{"n_layer": 8, "moe_layers": [0, 1, 2, 3, 4, 5, 6, 7], "routed_scale": 1.41, "head_dim": 32, "norm_place": "pre", "positions": "rope", "rope_fraction": 1.0, "final_lr_fraction": 0.03, "batch_tokens": [65536, 131072, 196608], "seq_len": 512, "doc_mask": true, "train_tokens": 862000000}
Below are experts of layer 5 (counted from 0) of a mixture-of-experts language model. Rows are named router (the router's row for the expert), down (a neuron's output weights, with its number) and show model dimensions 240-319. Each number is 128 + 24 x the weight over its row's rms, rounded and kept within 0 to 255. Numbers have three digits each.
After each expert's rows: "comes before" lists some tokens at least twice as common just after its tokens as in all text. This comes from a sample of Wikipedia text that the model never trained on. Tokens count by the router's weight.

# expert 0
router:091120125107174137137124150100149118130113102156138159148147112115117125119109152150139157108125145110127101181134089089140109096150147106154141098110155131128121128065124146103112113150171116142185120139144152120160118164171108150162108145
down0:101115155138111108130132107150102082150165117133127129110102115139133155158121131150090053127071145114123147127112114091153097132159097109115199125131110125108143157133136135115123135116116108120115140115126156098136176150109086125098117139
down1:112074120109128143136130074145144110110172128139111134146156129154124119094118118111112120131075147147111143171150145127137144086145089136180114116146149120123159146139155103116106065113117171155096123173132140139121129130134168104125109109
down2:109136107080115120165140111099130148139146156111118177122149071113127109113194119128162119111095140149153146145143143122136098152149091119158128110156151148150120134113152166111137130087143161141155125145152118102110114120084133125171111104
down3:134100157105141101125134126145127123077145124146111132142136124072137121105134138160133152174168102186116130144151146144101136122117117100082118109125141093139135139124139135115128115129095195085115121125137143163115100188107112134125140109
down4:167125133174079127097127173147128098150121122163146127149065111131114149113143171159192157114127094135109075104121128134144128136112143072117132094152147155129115137160133150125127097157103145137159152174157101128105108126131139171154160130
down5:100158128128113100148101109087115127114116122102175132121168102138141104136109137096135098148134140095141116118151160083141165115091104117085100137122174055093085175163108186129145144130127145131136149141127137110134087133075117144162126119
down6:139110118097134170099126149159121078134100115099070099071168104150129150136169099127136163117118135119092114108153049135094134098177099143120135129145146112097114156135094156132101117107085151081136130120124124163173126125141106084119115113
down7:114114105092122116104079108118124136142092144125101110122149116136133161119096161104144169132121106134118152104124096136146166177090114137139118165117129108115131142133126113150142110119119100118135126119118145130134139131179116142138099130
down8:093119145096127097172182109122074054123127129135156149092089116162154140126092127114119109121099146121131130117087150119088147161117102121170109109133157130140145127147140127112151108131134182171130109125136154161095115124106148124143129132
down9:118111112126133101124143118080129164123128116100184127141147113120110099131132153188167156108131111141160130087159131143101149112167127156128126108094105150109132119104095129097116123141121181078143096139134154105120118123088125124114164147
down10:122140129109110130107171134116161091104138116136107094155187092117116120109106122092132081086091156134172101109130156104128145083087160130135093092107130145114158108127144145109111127148169189151107120129150171097108151116120134114126114111
down11:076103137140126126149106138151144115160130163168078111139105125055111127131121131050137142123147138136182143164129100122117115116129100144126118123121142135136108136125114143109144160121132138152118149157148093163111151155107141112140143096
down12:185122143088098131155167127123122185143168096147166095085206120102094120141136126121156098144098128109107137079128142130119100130136105100138130156158089121109104162083117162126157120144104170115131135114139136090119107151136110148127169120
down13:098121133142139129095102138155115130113130136125117113145172129138137141138162130175138138112106138166112084109114130155144118132104095153139122170153120151128104130097092127093114125106168164128145156138138156171135119146149163130124175144
down14:139144142129097164132092151151122090161120075070091134118058114095130141161122086083122097114125135159136158132132094163127091181164128133127150120141129125141151131116090096146134131153099142156140123121129139148134140134111133130151135135
down15:121137119132118141133117160148135114118166115113119155136211091161160139138139090116130145117123150133141129092159167128104148145169140114097162153128142085121161137153099079103118080122129080103102128117092126127146167110128106105131105129
down16:085106075134128115169128130150138099136172098183116137135083144151072109107092147120122143122119129121125161107122140150138112123151111087104083111120081131124124122146145125137147153135163107121142101151110106106112118127121136124147107084
down17:135118106148121129085112100125108132100105089125184137120136141114157096106104123107148145151125118123116127115094132128137150119118143128130124148188163113146152138133105143128139103129130181087102133145175139094089132157129142108151115132
down18:181135109107180143150125114111114124154164186129107098116091148106114135157097167132155159124111114141133117106122161125106097086114108156069149122105151109156103121097156126139134130119162136102169123134148128179158136144101120171091110130
down19:133141128160137125107105118136133137121117131138085144161070122159153064120086095161135157163127129139160109107128163153115127126117157143165128174135128119114124082122185106107149095087176146109117143124146103108186095093081109124171155112
down20:112145154139134106180119156146155136082145139134189098142163126112098091147139137115111152149114118112108125068107174137145140129133111079126159106115149104121156097090134134117123146114140128136130137181117110150120141138136160149105127147
down21:132108110132141085133109100119131149138158116109104121157080144114106107122118106127095101114089109137118137163133143100110124130099063123160109159143152100128138117090115140098093139157132104150138097116134132159162135170109117152115125144
down22:089167166096153106139108100084116115138105100119096139127101149128143153155125139164096106110164122084153118136132135155145120118137162109112124121084182118089144127122140172154147115181138129171146097080093123114092120143178156133152178117
down23:137145128127157075149130115128117148133137096117165131124104177173082097113159119160153183153131109136126108089118095133166130120169088119098082132134104155118126130150071164153178114164132147128109168170155122135137125115116139141087163127
down24:128146141172149123070117125083123146124140136114157153115144162168112108180121128167115143076123101151098120151151140136136146130147127170106127110145099113157101181106121129141116136114135114125141139147094067142106089120088129096098124176
down25:101142141150127139114128123103139128123131109119119137136103084078107145117101124082113136163126175128176130147122132119101162121091105138138113116084127191140155111157115113153149125117125135145134147108122121114116090158139129128131094115
comes before: "0", " |", "9", ".", "8", "–"

# expert 5
router:146119092115156126186134127094144150140173103137134169112153071113094161130166170123140139110091104156111096136174108102125114120155117130110108110147105145140126122101135165111144130117128104132122171113099161115128114149115154137096145130
down0:141102120086122134139155147086135145075095128134111127133058135142153134124168130171121123114128091133123149128131147099141160166104160108092132146111166146115102114124147113124113098143135134143171085109129146131103121133081125090088111124
down1:124150113159154116138122149136156139107175131119127137151082121083127162098113115135143105138105112153135139100135156092117119115139133147109163128119114129120170115131128129077141162153138133153101106122118149085154131160146108149147116141
down2:132098101164143158144166138085162184134080115141116145147129122138081101121124098140160162137144124103138151084132096114121143121140126132120127135104121090148110155131111147091098106122122130105154150109116140152179126131096125122177106127
down3:132144158151152114166146161137143160175157132127120139087077147087101135133138114141119131098111101131131173062162112107107122086107108108108091122165116118138157173121109127117095135126119119119126129116128121115122144122164142086122120122
down4:099105144129127125159109130128156116151137136099142085139098134119117109126103126124109144133117140137190102085122127148121121107159089084150131134127157119112136120129120106099103146122119161092134139116101103129107150054179105137107124080
down5:147120104092166126114162131125138193069135103131140102140110139103156105121113067149101142131127139129122121082106118162126115118114079148114154140179162081104134148128126101113152120169137131117141106139184156106170138103174158115112102177
down6:115142087178132119113138160111113143117102151065152133123159128127168182127132137132143103168113163131142126134146166130113112163093086136156132140104147077114110082143146141130156133115119170116145118104099123132127116098134136113166130118
down7:123092145084130143136123123121123124142093095135121133127164116140148130112173150118137102117086126122109108077125148139126120137084136106097135142137118136114122126180150127102126109114123149183144140099108130125170123094138124137124137138
down8:093112163122124132149091092135069103107130118121121183130062128137136171096128098137136149104152129103148121149112120169121152101119124154164116127140190140197107126155132134125128119132152124100127125125103129152114141125116136150140173185
down9:132097100142141164115110081170142147064136138076156122102122138169127125112092143139145122150110099155107165118142090105143171140126085072151102122146110118094148097146144145163136125118129114122110094132113130130103138157136135108121113145
down10:187122141132137103137084125146066122173143109130112110122094130122163117100127140156116161088107068159211144132106118145145158134115112136126129099096086165137147087137152091133103095162156136084150150111174083131131130128097136138135114143
down11:107156137121099096117137117068113167147144114141139124106172098132121126142163109150119112111117106110169104151147083130084088124168111146145113134153156130150154152117119138133054145090047127140153100139110155128117134098152097095135141171
down12:123105138120125134111171144120131153189145126126128127145045121103113116136145130136132126127110118150168109097121110160133146093156157146144073117109096176113132121136116098158077082129138152127086117143094151149129126104147084102108135118
down13:085188174144134080128164146112140125198197146106150113130117130129132156160144108137125135092151138136142106105157131163107104115226148117138137102137140105110119129120116164151139139091092127140090116086148132175107106139140115069159118126
down14:136109115183112123130106140201137099128131137110129134102110133071132144110117092154116149136153142188119134129151133134119137109101091113127180112133156104129168165110113122121113103155132141110167123130158164126135152159123163113123134128
down15:165109129109094119153145138115131110133151080104138176097162131184136104131117123148178150145080125144168173111117112147120108121155100127146130137149154102116182107131134140128144114094131124104113095139161065112125123156119176125134184066
down16:163143108132173107151098116100092129143127094129102144184149127154165123125162136116105122079105130138145119114131116128109137149126139080151154168126151119110099165100099120126107143146117123179103174146128168106118110092125105133101126102
down17:123137104126136126105157135140138130096190139145168129096166140102096118160158122121165135122137130119124128134137145149133173152091139078150133118145149080125113113057144110133168091142132153113109133133118174145146113132171120124086107104
down18:145105138146170138148143100145112123163106102123126124149233137119100131156111111137114177109140133131150117115158077125128177140104154113138111139130120130131126102118119126103116123162162083129154152151146109124147182149135121113155116108
down19:126126105114125146156106126134155174105193120168162122087123156156103113153119120115118093095097130115111106143115078138136178104146124135103141094127132144106112104113075108140110154166066155058087126105089129108129121126088127117126175146
down20:141137112159117101095117067139147111152143136132119142165127151124121107118126173096119114128137123134097149108159116149181128151144084124109143114124177142147146120143172083104110095139122109135167143126142113123157172100105160147167142070
down21:143128110108134160117132157138148117167132083145156127140151110109162114128121107132173118157114116102106096160164151101123117134098121128158095127143134127147121086127110140080130095125133101120108118141144132081136139085138142103134174136
down22:115144159127180107134124121099107108144136131153098139099163110078135150154112114127140092168097143178109124135137114153128125116116169138121165115116097130167128187125131137122162140123078116107141115116152072124160132111109115144114146096
down23:128148137149159089085108144105097134123120135139113128094161146145118154112109124158085136136161108112098149155145116134137135110144139147151088155117141119120112132128153140090162169125164123108168152122131130149105138169128118072155087145
down24:150166139122168156129140136110111145135124123134141154099194124129145110093151082106105137132145118118128125112139176171170118116120144127105153118137150161093133086139165116150129150158129136122119101109146149112131130110090162150173141119
down25:119103159127116154093124128132142173089143140105096132138162117157168153126166122142091088163114153113125116150102136109110126115121134081129112113147115090157166111094124163132147097074148099149138135105157102134167139104142128135111122149
comes before: " the", " to", " a", " in", " by", " his"

# expert 4
router:098100129136189143117151100144171084141136133133123169141153129128133141124125109152122122108103115126112140155137133140151110073167128160081110160141142135135093141133119114122162130184127107130145139115125128137134071126135141139131137126
down0:164119122165112111169172093142134109125127117145121102094191138123073092129120140104107139113140132122113121126145123125125126116162159079112170110145095121133148148174154147124117121117113118171119151111118128135166129139167130159150193098
down1:149119134119108164171158104122119176149156144102123143106176114116134137121167127142104123145128112098167114141134119106124144158105117119138089111121160070141199109133089087109160138101092138105114158154095127122099140118131129106082152114
down2:135153091124147119121075117153109117126159171145125134127147133113142094148127124121146123132095138126151131131128168132147125146148114096066102133146122064077098101146149144163147126161139100115146161103125105160131124107085153133172133100
down3:142167088152113139121120143109127138127133131131105085135185130133138153103153150133155131119154173142143142139156110143111107131098110172134161131089128149131145128143198131141150112149131148124071151143111157158142133123130125090129113186
down4:118136138130139134124126112126160125129121150128183141116079140099094149069144114120139122115127086129151099122116097105080143099141136114146150107124115164148116141089117090110128146163121138088149118103144163098082097159133145141142166128
down5:173122105113089137137117192121134135127120145159133123132063143135074102102124139153102114106135120069145179146092126134127137130097179128111145165133117135154120113119144102116099091158120105128151126109107134106125106126104144130094149100
down6:072111120130156114127141117102097121091107117172105164120128128121119176091125126144125129132162105155149126170104148074137126130128120127103140156127139111155126140160125133132155185122124162098124128127148141143103104188139168108107179114
down7:162156128122108147161120141142146109136162128146137127083031103169135152098141141090153113130125112112156108132080128158141126139111117161107111113119116123160145086107145131175097108130108114136115134129148123161136139139116125144159102154
down8:120101136144134121108121153109111142153149095144119143127084153129137137136087109126103151127156082103114132157179115074105110115138059154151195144131138129131128146119110082146104154110145182088089115125176127170105131096095166128116189100
down9:111155105177140132140115068107151085138160175164128114136036090138121179155094149110111098138138136167110141108139149148142107077114157154136089165151100121159145108132169186119122127156105142112148111129109145157132126181171113087158111153
down10:154128087118141166120191129122088128096132171156147101124096152133081128111132155120118163117121122131099138113107110152112112098120169084137156108155111124163168165120085130141124163122102151111106127134126124151162116134095129100107091103
down11:101139116137105117118132121108143104129108128108132095171083137142121140180173125117130143137135147112123137142120170137113138117145130168128091179129113094116158118143123141121133162139102137127120164151116120140159164125102138125102136162
down12:100116114114119138132139113155097170125105142170107095142116174117118152095142104095134165118096119137099062080137118155158095123096105143173161139126140135120098139109131113118100078117098164109088121142146117135104191150142122140107132143
down13:122167162156113122116089102098109145106157078130123109162105125129121145141113147138161139134166103131126144132139129131149067115103165105120163116144123129143131112120115107159127131123128146129151077098104160143122156066112125125123130157
down14:108109143125150140153092129097138121096129125161097130131159140121160151162165136128119126099141106161113129135116166150124147142124157098119162186190115187087114118109143125169140154132106123107131096092119124119107116115120106130115088120
down15:110160104154131111101101157143095136109162084168065109119085129117181115106108120167111143095127109126138106159120141139128124134093111074118102152146144093071147124138121138094164088080091159086118142109101116149118101111139114126097103148
down16:095143134126102079075155143160109131134136139126112112134081129117130142112096149134109109118123130132163090173145105134154114141144064125081057110106148116140108091141077107105121100165134097142134119110150141133134086169124109140133141137
down17:089144149092131105151116155163150126108116108092167123083134153099107149121095117194135136136123094102125141097131123130091142132123145108145157111153166156128114162116157122133126122107108077112217114144129113149144101131154157095092068133
down18:159124095207101074117147147172140135133117150134125119149143113088101138099130154125175138169094128170129149116155123100114156163095136122121092142121086133063130119169103155102096129085128115126125086154123151158125079160147144126120123119
down19:149144157174099128148164159109111176097159160125154118163044160118115095106123112134179110112084103158129113144134153124114115117112175139147136153144127141099158134138143119152093103115148147145156105155133150116119178135167144088129162159
down20:174093076146155136137144123135116167121095128164124134119136074137117133126120170106113150157157141138138137131106141102113120128157124125127139153093113172101104141149115090112157138111161123139108163140139142172146162123114110140166153090
down21:098120111084088146155159106132115118146177152135114114168151125081152129143145135126166096110132150098130145131104113110116119121125125136143128109118120158120147155082144128172110113109126109148152134128175143100150132154170118156136152097
down22:151106149114150124148118150117118091171119094144113139137164142127142093130130109162163191115106091106147085116105120129057119130139133092161145103130137161105125149103139133115132162148150085139085157155127141131140117114133150145090131148
down23:110174106170129119116107123138133091114111102114107142122110143134145062126137126110147141131083101103146172100113131138141091146122118127141146119127096155151126101075163102138142123124126088102117157170113121112157110161112172142135124131
down24:138154137098144135151198100144108108125148096138143108115139112108091116124092082144134106104187108139166109128104091152138160149152121096167119130102100105112061137152087135154116101123136098145115132113145095142117118109103122113147134115
down25:126130141111156155139117041106168153135148118120163149104123118111141112117129133099131117128135140118126109127097123098120140117115113114097077086087088126117175135147138131130106143144111144112117134141115137128137107102112137108107128116
comes before: "1", "2", "0", "3", "9", "4"

# expert 7
router:130122099136155189122149136097140123160123143139145104122128124181161154103141168154143178099107149090135102165176169106134159122140165137113139107106139178149116141141094096107116125127144093118135142145086140117141119121132098103171163156
down0:136116142078096112127155146104105114159105110116113108114000107111122137147125125135125122132139120118137125130111131129113149112136121126135076117131128111130126103117114131108113159112098135106135127122116167174102139137132129119103137132
down1:146120143145115124128105148137120126110127083130073134154154139130170131127157178118087135155128141126146093098156114127130142109070163121116143173134118101132125143184109110130157137143136139107147082127135074138113173148106135155125110094
down2:114148115108135097116118126152121079121155153097138118171000133187134138139111127137121168124111106094111094112119130129157161124140135108086144118148146133140151170133141128110117097171111180141112119126114147135145130109152089154125091106
down3:129116157135069094118165140135115154133140122144113128120034150145173081111113127102131121105132094079133112123161167098132163145126124133110118106110127104128124166119140084124126090157161125123144127111138102148144101163133097121119146101
down4:097144141140064125139125123128160150136101090140095129107088157172114090105096145146148151116111115112126152165117085125081139133109091169145139100093169119129121182125112133137146090146124120145111093098123129105095141093171150131067106097
down5:126128111123109129139126108146136127107126131102113125119122136094108153100124107148117097099174147125130101155111086121117155158127151160164161090112146128168126137143096144112152138126157163141131141119166131127130121167153175121148120133
down6:127112168136069119109137131124149147153099112146109175113197131089089134151145159131143142142066129130136098099114129128142144128155122139155139164134157165147116160137128131139129104098141124114115171139121170077138150153143117135109147117
down7:132124174124127129113091148088132121175135105126133134126079138121170170152108150169183081128137159180126144098135134146099169148116154112152116164106108135157103133114167146125161138137114092109153144109127188104127132129084135123147133110
down8:094126125126155114115132112151123122132134106127147127049074115101104054154121089124134134152110109092116148116149119112141099110161180121136106087133113164177126090156109104123117165163115120162138110149139119123114126155147122131139104106
down9:114145125136104171127113124127150135140108103118154124135167136125154085120133122140113122135123108090114145128133117141142130150155109108168156177143133132153108129151111144123136126109100146129140115130128145113098102155126106130143173180
down10:078156125171117132134104139117112151098089141125112128175174195162144174158117147138102108133101134118126133123161120100138133118077104141153125126154103135122148141130132141094135147102114140138110140130095116060106107156072143138138103115
down11:133116171140102169114117137154130119121154079129129140124231154106137122143121110159097139156108144119101096124149119144147122131093115103147097139157141138136122125135159166144200101127099099099122132138089166138126116111081085107104111170
down12:146161124118137144140113123118127092151133165096108107111015182107099117182150132099115172153102092110102133072090135161108090135115134149146130126164156138106129148111119137137091137139137148134146135169133121141135136135072164149130119119
down13:148144145116112098099094138151122164119161111122086112073228114124089190133143119136127105141149180159085147134125128134151114134150128117156124084146132080124097137112176160133134119091184135127131140129145153096106145156101120124099132132
down14:095147167110143126114156138113136163135170146144127147143140132146121148158114145140150157137119188173099125113149113125132101127094134103065157141127146148115090179116119135122115161131145118115089142135129139137199134122163108116111102108
down15:141086103139160168173121146120125116108126109118116081100171155117175148103087128139113101141094156119109144148123115111115105132165162141137144139139134114112120100178122155077093146137128133193164112166130120136130109117139112114100122089
down16:086126120090150107112122086093125116129140124187121152143136117123099048133085121079109068114136092078110126122170107121149126156093122105122153123135098098121166188140130145151154152115135141116125113114160146165138097089165164145076120169
down17:079114135104114101140116094084126131142126146139068102146135110162162139116142143126150132130120170138101131071160114165122137162071084139163147121080101122130082100126153102091089106115142142150117100125146140144109127179150124107114103130
down18:151114103115145127124138104121177101143144120130091125139103154173135148108120101146153138135154137105160082135129094136178098119108109133085130120115108173118122110160119141136101155107148115095104121114138123147128114136120110114122157126
down19:121124145159115151145154131120128120155141149138100158149080135137096148075094102102105178119133140136116125144117122147124112111090117135127102090128116144158133119189145091166137120125104140102180118146165163133118153125109095192120081106
down20:140142173133073137131100131112119155125167163112118113095066073127148126122137114151166112180110085148156116144140180111151132148168113118136134096138113164147089162114112129110162069150163127135164125118125161144119105112151156131141117113
down21:143153151134113140114123103134135148156104142151096145173111158151161085135170113128118130112119130096127113149103108118102131135160128102154144158130105130090121121157104117143143138149093111119110157125110170116153172155120113091159061089
down22:045123118098095143133140094155134169137117108133150081107083173150101122104121106109071141125087106160127168105148089110126147154106117161135108087114130133137126127186169139116104076137129119121164141083130123150095142116137089096134090154
down23:147118123105135169163133126154113155147132144121107106127054127084124145121104120128179106148133107138134154137118095091137124193142143152132131105138127123098168154141148109135172148166125172075120159143122104137116036145164131113133146083
down24:087128127131126112112150127147111117112161095139128127127091105138091127077133138131147098156104149190128066158112146161090129068105160111148113097140105076099103079161161126120149143144095100053143139150123128108171174121154110131077090120
down25:133138118147139113112134122199135090128100142154143143127188116074094108151135123111088169148149115098082116110120122120135142154153122118115139113106091121091100147132108104159127137128159111101146147127142126173148119106087160148078152107
comes before: " ", " the", " first", " \"", " —", " N"

# expert 3
router:107127127148152183148112113115155072146105085111154137076160110140162111100120126158155130139101124128103138132171079131171126094114142105146123132122112138161125112096142096153144174131128102146122182171101134137127068142107113152157156105
down0:137145156148104107108118098149128111127173122124135183145032148114156103061108135184142123113128086147135110166086138092132098117128175109141125130148085135150135118088127158139109074120115119125115153133117122122125111133101118103105089091
down1:145154087135138127094147133113111131141136115149099090157115133126121117138086135080122145152127069173129097144135142140072118120107090145161097101136092115105148158142124118089154153090086142138137115189108120150165097136105131107113144075
down2:135143172121095125115150111170130143102114127111146149133143137122186144107111124118130164125164136111152141132130127130115165114124100085168144139160151085121089126107132096135148127136147153145096084160112117097147153130147118138154119129
down3:130131170109177151165149145105123150114131111102091101127148106127088120123172118129099139130126169089119108179185122127121140126129134144167213154124107122121083146132105120128172123112128168117148139145120129129097116159132137103109133133
down4:137084142077143116116115114158096136132124129126145155145171150094123126128131129115120135128152132075135129157135116125144135159095117130091121176142137125103178120143114137152126114149126120130134149149085110117146153126135114134134160110
down5:110123167105093110139122160157146175148126116146104137131110107133134155166139080172172112126119169156119159133162113139155156116103148091092090129123152139168076145145133123142098110149119115138096136126164066140157123127145134093112183164
down6:181133149126128121154116143112141131146170105136077137079165162102135118182137135113142147125136141143127123161117104090150145143102124107144127129142100145160128129097138112152119107143182100130134142133154152165137105087155132110090112143
down7:122162120123149106149097131139113117115115136108154146104216119098137157107137132094144116116173095106132158116140101165128149142161116128150139086115127100135149103099115147140117156120120152165119124105150121112107160098110110117158124111
down8:150130131124111145109112117118128142156143103118124131097027124113114118127117129154120142140134087119130135140145111138123140143188169125087135132158150131132125145143110081138135144093090180118110097145169146162085140154149108095144108130
down9:115128117156109125123145112143134110163146129165144139124026137116147105074125153134139124131137098166141117128124174184093113126136116124106117099165129089151129143134130054142125117138155162151120154138123106181117112141163105138180136135
down10:143131124127128151123140151114123117094081123140131074125037075104137122067117139147141149095128109122128112133170117141149157120066108113151151126111139117124136129159122096132149106124100159107147132162126119167080095135150161089167136122
down11:161141157127114107140121139173085068145109144125109109092126100146137134137104132107191150135127096118103132102147111129176123127119092111141143097147121102109134098109161128109117125147139151147159128100179167144130140118111125072181132113
down12:110143111144084116100130131136098081122148156150114113131136149144067156163142120162094100101123116140144125121133118151119138138119122089132141128140093130117134151126146136152094146151103128137118141126114136105107135118150139101099087084
down13:122119147161112095116153153099115135133147152097116164119080109157193123138132165135125141119116114130120150140136128101092148113104136078125188135141126113110116165130166150179119148126125161116122130095113141184117096113081126100139119137
down14:146153182115125107110175129112106089177100126135142148084089153150137139135140135126150134104120121106156094167114134130160170093140136112102127122132152114130130131122108107106109166116141101127129160094096129104128122088115098127125135168
down15:141133096128108125126089099106165099109181121114137172106066127142103104163101130171117125158085176136135157113132107110175123130102127139150113078135124158129088131125155099117157158112161148117156140128102099113143141088138122132142132096
down16:127135142156100153123136139160148114116134147128137122114149094118131116111118113155140103176159131083100125104152133167163126139098127178147114158129146138158128134130090138134102106137124156124114143114096133190121129161147134131139146169
down17:110147150125110141149101155112142117117096128161157124080092107094111110123142103102117114155124111140112124126132150126147129118131122125180089112102107121151127114095162122141148091092122168094144104097133137125145136079121144112125130114
down18:136139107109136178121114117138068109110110150071167119162035136126132173116144129111146094150128158130130097114110111115131123121132122145117103122171132111129114117092129113143078123120149132141142119174150106125148086131122099142122091124
down19:108132141155106097113127112155154135177133118164087134123218127111140127182125128090090166183134157124102123148145126138085143136147115134148118127150139123133130109115130103126133134141149104084122103145146105134124145165112147111152126156
down20:105143149122137172110152119140118130145126154123177144120117139123113127089141137126109147147116118189105139147167123134096138095154130121096107158137136092106118141133156113141104142113157155078068141140127124152116106136114109090121119124
down21:140112111184162105116101138147119121108098102099153097060133142111161128124095121165153134151163125131116152126130136095101133140145105161129178084106124117134127159086083133172108124113133130141163081138127114109145119137152098140172124076
down22:119137100134127074088101119151106161099086122115109108136056142129122070093108110095119109113147108181103162138134125144092126130120137126126173140134120129080138105113108152132182104140144083102104137108126132181101151125166121181113124105
down23:136155107138135163103149131131118108167131097131156163146099101093081175121162152136101109177136141107092119131135150139106120124145188131096144158126115122143050139093111138155116154114150144088098173105161130119097124107134114114092129110
down24:101160119159161126131141147132130072130116130165127130084041157118125146139104140180174100140133140138115132147149117132142130146121131115137123114117132099146125128108114094168128171158140093139133161140152132171131124118168127157144111142
down25:160161139124078148133073094156112122086163168173075115137120127110157132149107148167137097120127089140093116090170154146142112082130091133131083139142079123108127129138103160142161092114131087131154105132113168115157113118114119138119146141
comes before: "-", "|", ":", "==", " The", "The"

# expert 1
router:123117101108171142128103134123132101156167129127174146076181119178099145170138166159102146101126133099106117132145100158112128112139114140140154096103124139125122145095147118154145136138171120147165118110129153111125161133117082137116144119
down0:134092155125123106141144135121157125108135129163115162103108166110180081115101117194135133124133130143132138123128122143109142094104151080149118136116097155117139090113133094122096147089162126114113094180127092117114100073165148158133128124
down1:157155126154133141147115143111121111126137131110119173133034154126182136097109093135148093147129142113145120114137133167159158129108097139120129140127139116138118125104175132140144117159125133138147112115145151120124143102140133060134106151
down2:127139176145147173148155114111106125140110121142092143135110102096098126091168106131114126140139128141154108133123122147093103132117097156122150103133127097148127079130111132136094142149134083094106142150114091122148105144126153104139113151
down3:138134180183126130149136147112149107153125168124120120152119164143141134125157111139116131199165143103120129100098148115119141146100156096097108091129129126091112097118113116144122128122134125114153120149123140112132118107120136100147102119
down4:129112142140107132160105107140123131159098163122120099124050129165159107113148154118115132151146158094115123124159147113117107094167098151122124157110103168156121099137086124132148134138127130131121166064150129121052142115157092107094111141
down5:149140131158104130140117112147107141115133137084141163150093162154093149146141164134114158103124151123127142117124107138101122160163153094105131171109137112131150120146136130141136107123152156140159106112119143089109123123144126097135086175
down6:151091146149152115158121112127152136101117182159132135104086148121112127170118120188129105186137138156084112104160128138094089133102115121140153158124114165141133156095140132126124125116135128125131129124141043142130132128154149125106104071
down7:097152125157131134117142116121136104134124176122098153111149161083109130112099099125148112124125104157063172130144103110161147097124161139119140081167136153127147101138095140112111145103114105109119094122131136149114120184118101183124083116
down8:102164140149155116108130125144143147128120153180099092125159118126114130120156112147134168174119160145092145140177162118150143110137185126134142164138165156140145128149087053123142105162103141119120145117124132142149087161144141152128157130
down9:160121085124078124121153163106133129127209094112124075132147110144093152151150112118092131156158092129152140134114176091103107124094103114166094116078140150111099143139079157145139135134141142128123095099129127129137110165111125098112131173
down10:124141122099128146154094116110134144060126170144162119085155078073122106151144125152122138104145148153109114059124133134126156106144097144098122157130162121107097174135139124144130063152158110131131155167126132149118129122102161126152133124
down11:179122130108117153140193106141101139094172080090117116113129129128104126097152107151141145167146147102151149128104150130086155132136081124145108152121155121126144135122116132144146131121137160126126119104120150107124127103146145108119099149
down12:160112138119146144139129134124121112108165117113107134153175161163147105107115144121096099088144144137132152154120170147130105124139166132133121149155134146125131114091122108118128130078144112149144118166142148154124091148115075169096100092
down13:126163126106216120128147153139141137135092155096138168116125144112125128155141089126143098139113127101095158191135127122095103124158090109154121103124162108119125141097177140177133120154132086106105179155132134165100156116085125089134119128
down14:105148153099091125104104141135116133098163131157143154097129119104083121146124145181119100117146112118146115128089169115117115102097109070151138120092104136125118104097130126186121131112114132146149119087124125140125135126124154132153107164
down15:175093126150135135086108119125126089173125180143104146138101129158145156173136146141131118123150170118118144152129127101137121130117160138132098151122095157129077137141135080128160109104099097098146088124132120137125201135136133196103106109
down16:110094169125107149141167094156134112115138142094125173175094113133145122130129108175138123132096152148085111137154141153115133145093106103131109162119145106111113122160141150094124159108123119099135101131107110137148137112131109095109138146
down17:124147124115131147144100142122114121110090096119127141129178140165095114134100118120154161117170143136130073132140102112115110128134110108090109140123134133130110134152124130129159149140124101107134154118156141145133118114138143123119144133
down18:082105105094137209116142121136116147144116137156102119125192092164126182143116187136126128118116135132113117118157092147100126085089164097144073072128163147154068137109137138117124160129127105122085101109137168159144141114129102112071141164
down19:103158147184130146140122124102167136122157148145116114105047181104100085107146128159110116095119180190146121081131101091092142086128103134111126154102104143094137133142112144158129103120173104128126106115148111113171099098131137123145106117
down20:165134104124138098133094138141127104117137139165116182138163109195120144116156154155165155155110127097128163147119103100121098146101147104133123115121128163138126112152153090104148128154115135173133142111114195116139119084132137143163164108
down21:083122101126117172127161094072108121130151152131168116145199123111146136115121097102153088116110190155161127143116136123121098130143113119125100166162158162118193088158134183128164081094131134123138123128120126143126112139123140124139167112
down22:167146125145128125151117141173124113084102141122154111121183134123075078115140095140122095086142141127082101093152123146129136129164117184125202108117145094092115164143088082096126142119104130150171180134120126134154142107123138172120176099
down23:134153085142116157115127106142109113106113119154132127153082159089122116131111146119107119095143110185144159145136152123168085128119151136106164129146139125167135080098136078142120127113139114137117103136093056119120141134132123130174113139
down24:134095109127135124119147141109146138133081110130148119083058143151109123146121115171134153113116133093112186137116097114154128119124113106102119098115101101131096149120129103145136130125178114114161115099101127123119144164105139166155103129
down25:100112145148101166134098161111146105082125103160145122117157134101114140116098154136078122113147115170129118148146106146149162102124116138133158134149117131146135122109170104108080142102141126106143138130165100163133155110165119146162115123
comes before: " |", ",", "\n", " of", " (", ":"